From a checkpoint of a small mixture-of-experts model trained on Wikipedia: 40.5M parameters.
Below are experts of layer 9 (counted from 0) of a mixture-of-experts language model. Rows are named router (the router's row for the expert), gate (a neuron's input weights, with its number), up (a neuron's input weights, with its number), down (a neuron's output weights, with its number) and show model dimensions 48-95. Each number is 500 + 50 x the weight over its row's rms, rounded and kept within 0 to 999. Numbers have three digits each.
After each expert's rows: "gets" lists some tokens that make up at least twice as much of what it gets as of all text; "raises" lists some tokens whose logits its average output raises strongly, later layers aside. This comes from a sample of Wikipedia text that the model never trained on. Tokens count by the router's weight.

# expert 7
router:600550540499523443428607532546586559477501566503575583464496480489524517522480502537445509589536509492477523403514423475456564515502465591540395
gate0:522584452487428487545487522462409533446487476525526535597478469470487498521468458461456622465510516515515608530465576519500604521580489538561510
up0:463455477519493476433546483471517427451501465429433493463562439435361457462538481493466514510514511542564413562517455521584474539479491499427529
down0:552404531516461421481557543439495454528571478509487481519633553518487461555497584487552513542419478451475491488442421514541407503595439467426465
gets: ".S", " for", ".C", " C", " vs", " U"
raises: ".", ".,", ".\n\n", ".)", ".:", ".\n"

# expert 46
router:504618449563440486444535465558534544593497542506506460529503441558475524460538425440415551438500455580461490449547418444465557504593457488478450
gate0:530495502471428475432531546483540472553545569537481460552417445541549506467434516514490530570424465452519476402459498508525512533547533572472427
up0:464545514446632475464545488462485486418485496561521476453549483501389486475548477446602465420409526517542567476499462557437464537521558460528530
down0:459556460500501495542402455535476468493427534493514554533473508502463495537482445497559545499658587502522490518438558576519489575525532422616504
gets: " ", "–", "201", "200", "202", " ("
raises: "2", "3", "ub", "20", " ", "4"

# expert 120
router:494473431573445499557450569561482558521531529588532582512492473506443517428556589456599463510555403410517422510564508499542495443492470542486495
gate0:460511574540559560497496523473529510484496528476537554495511503597417379543508470576539446515516529472477499499410363553501529509538559550563480
up0:498493461567493453488474469388499541575436517508591420435553576349471461573535474488471500528539479488485483463550511450437445483589579501528543
down0:454460463457579555477521494440438469486478468535451456555536411557464464495516448613580481539462517494570494487489452442515512528566424428536420
gets: " ", "–", "199", " (", "200", "198"
raises: "?", "202", "194", "196", "78", "from"

# expert 95
router:491537461443500565548491482534490511525496447431493476416609469531445466521541551440454578535510536492473512573481483534464491547474488570504408
gate0:465457590493546564527472443530496523468499427459517520499515421526536584490645606475575479530496494512550496511563503534556478537487591480495459
up0:510511487515421558472384572502521468524535498458482574485521540391475480641565459486544507585424408481490526517579544516516421495553583471466551
down0:497431419437510452574494465509517513440496491463437539521479494549480418505524455550529387568512454585428390534551543473516521505483502523569515
gets: " Al", " al", " E", " M", " U", " O"
raises: "arm", "op", "ass", "ig", "akes", "ors"

# expert 51
router:521486566494420568480521430505507573506516577471568438464551684465460483577487571456420554536576540457460486470575534576537583578485528602615518
gate0:532470457512524565515524495452540477589572499477468487431539545553541492463514570528475528518564564514547505524534446383534473478508455544466527
up0:485454452420421503386426474562466491458484547498519549481362438515484455496493595475488505481519494529510504501469610542505406469500492516421535
down0:480556484616538507517511460473516400497556522420537484571584418434566520511496460496502517511538445511487465518501484461509562499538456485419468
gets: "r", "l", "k", " Br", "h", "m"
raises: "iss", "ze", "zy", "illa", " her", "agan"

# expert 35
router:445498488470502474506452541468463558552447555523514513580555514548521493433510432397588565507499510417544476615545565439494529418468532565503448
gate0:487518442477498548422455463502633619418493507565454481511516508533502508519481469532536554468516512579528399569422450523494472539523534447476511
up0:489546601582518505529541461540488457542528531503484548372453490523499553550571449445456466465624465562381457525527404416468505479537512535522446
down0:527463448485488510537459508469492510440560460484390487480593520498508631528486547476484453484508483533417489542510454527415478451474481580503601
gets: " ", "200", "202", "'\n"
raises: "200", "202", "201", "198", "199", "196"

# expert 68
router:412476500472527477453556537500567533543425565431447505494556468554513556499517475484491467489425523491401519483422488516436385574466478470496517
gate0:429487544444504465436540409472483378461564506572609549596501480498525528477389511568594494467528541507576561555462601449490599552455458537540519
up0:537473498553581464461445461421539520520494442550491453492483621428560525547474452525512567503459529485665503526497467482518518529479465401518472
down0:444491573517496497587567478490357384476452506451585582538434544511450503493481506492565535511560464565563436521497467453462461440552580472490519
gets: " and", " he", " He", " who", " she", " She"
raises: " had", " met", " played", " was", " shared", " is"

# expert 81
router:507497589564478497515496479530583495535555613591514489427501439440454433469581449554542556555438488472493502514588475434442455482524543493524419
gate0:571537535398393472539553520434501513542588527464502477525520553505519448474417455483471513494463537509478512444554488373428457426522572446464461
up0:494424465456461498511532480504531436494574494496462463490510448482526425434603438519436444491560552373487555498530486472564548479519473463494526
down0:498471554450454479535483503468545450581502498500431438448470445480517498434529550483540601581459471508560520455500490479521465560564591525550404
gets: "N", "L", "S", " N", "T", "R"
raises: "ows", "i", "ights"

# expert 73
router:530519517559446539419532569563450466433503600565541494616530472567457425429517480416534512485565512441483408478491449516562526579469529537355453
gate0:493481553493521497492498521564483590313455492515573468507514443494443462551475528549507478525509496538472526470564477569490363530524532507510549
up0:473502580416545522552454533526551474404576511453439604492432482515569449546459566464455466461402442439496421580579487428506540544450446493563432
down0:498480526503468522555462531587555507431606551423460513464470518563509477524512617549429415455512452538531501508435448499583548427474409484530516
gets: " ", "–", " $", " (", " +", " −"
raises: "16", "11", "12", "8", "6", "15"

# expert 99
router:514512466554466543481481564585544519514541500504492517461529448484449502529535442489587509492524491504577418572508517450548531489433438435425387
gate0:476546523500479468508499568526474627540457519562455513587445535528481548561512496458520482461476438450539496551483529572505574537526566606522484
up0:554492535449445351547566514442415498441526487439406494449441496523597532499529518509485452446563514467486493486501479401487516529462556600601470
down0:524522471503440388411441589486454454512537537573531441500490536505434505562421553557458491564425486417589479482440449490543574495509546547462448
gets: "201", "200", "202", "199", "198", "197"
raises: "6", "0", "5", "4", "3", "7"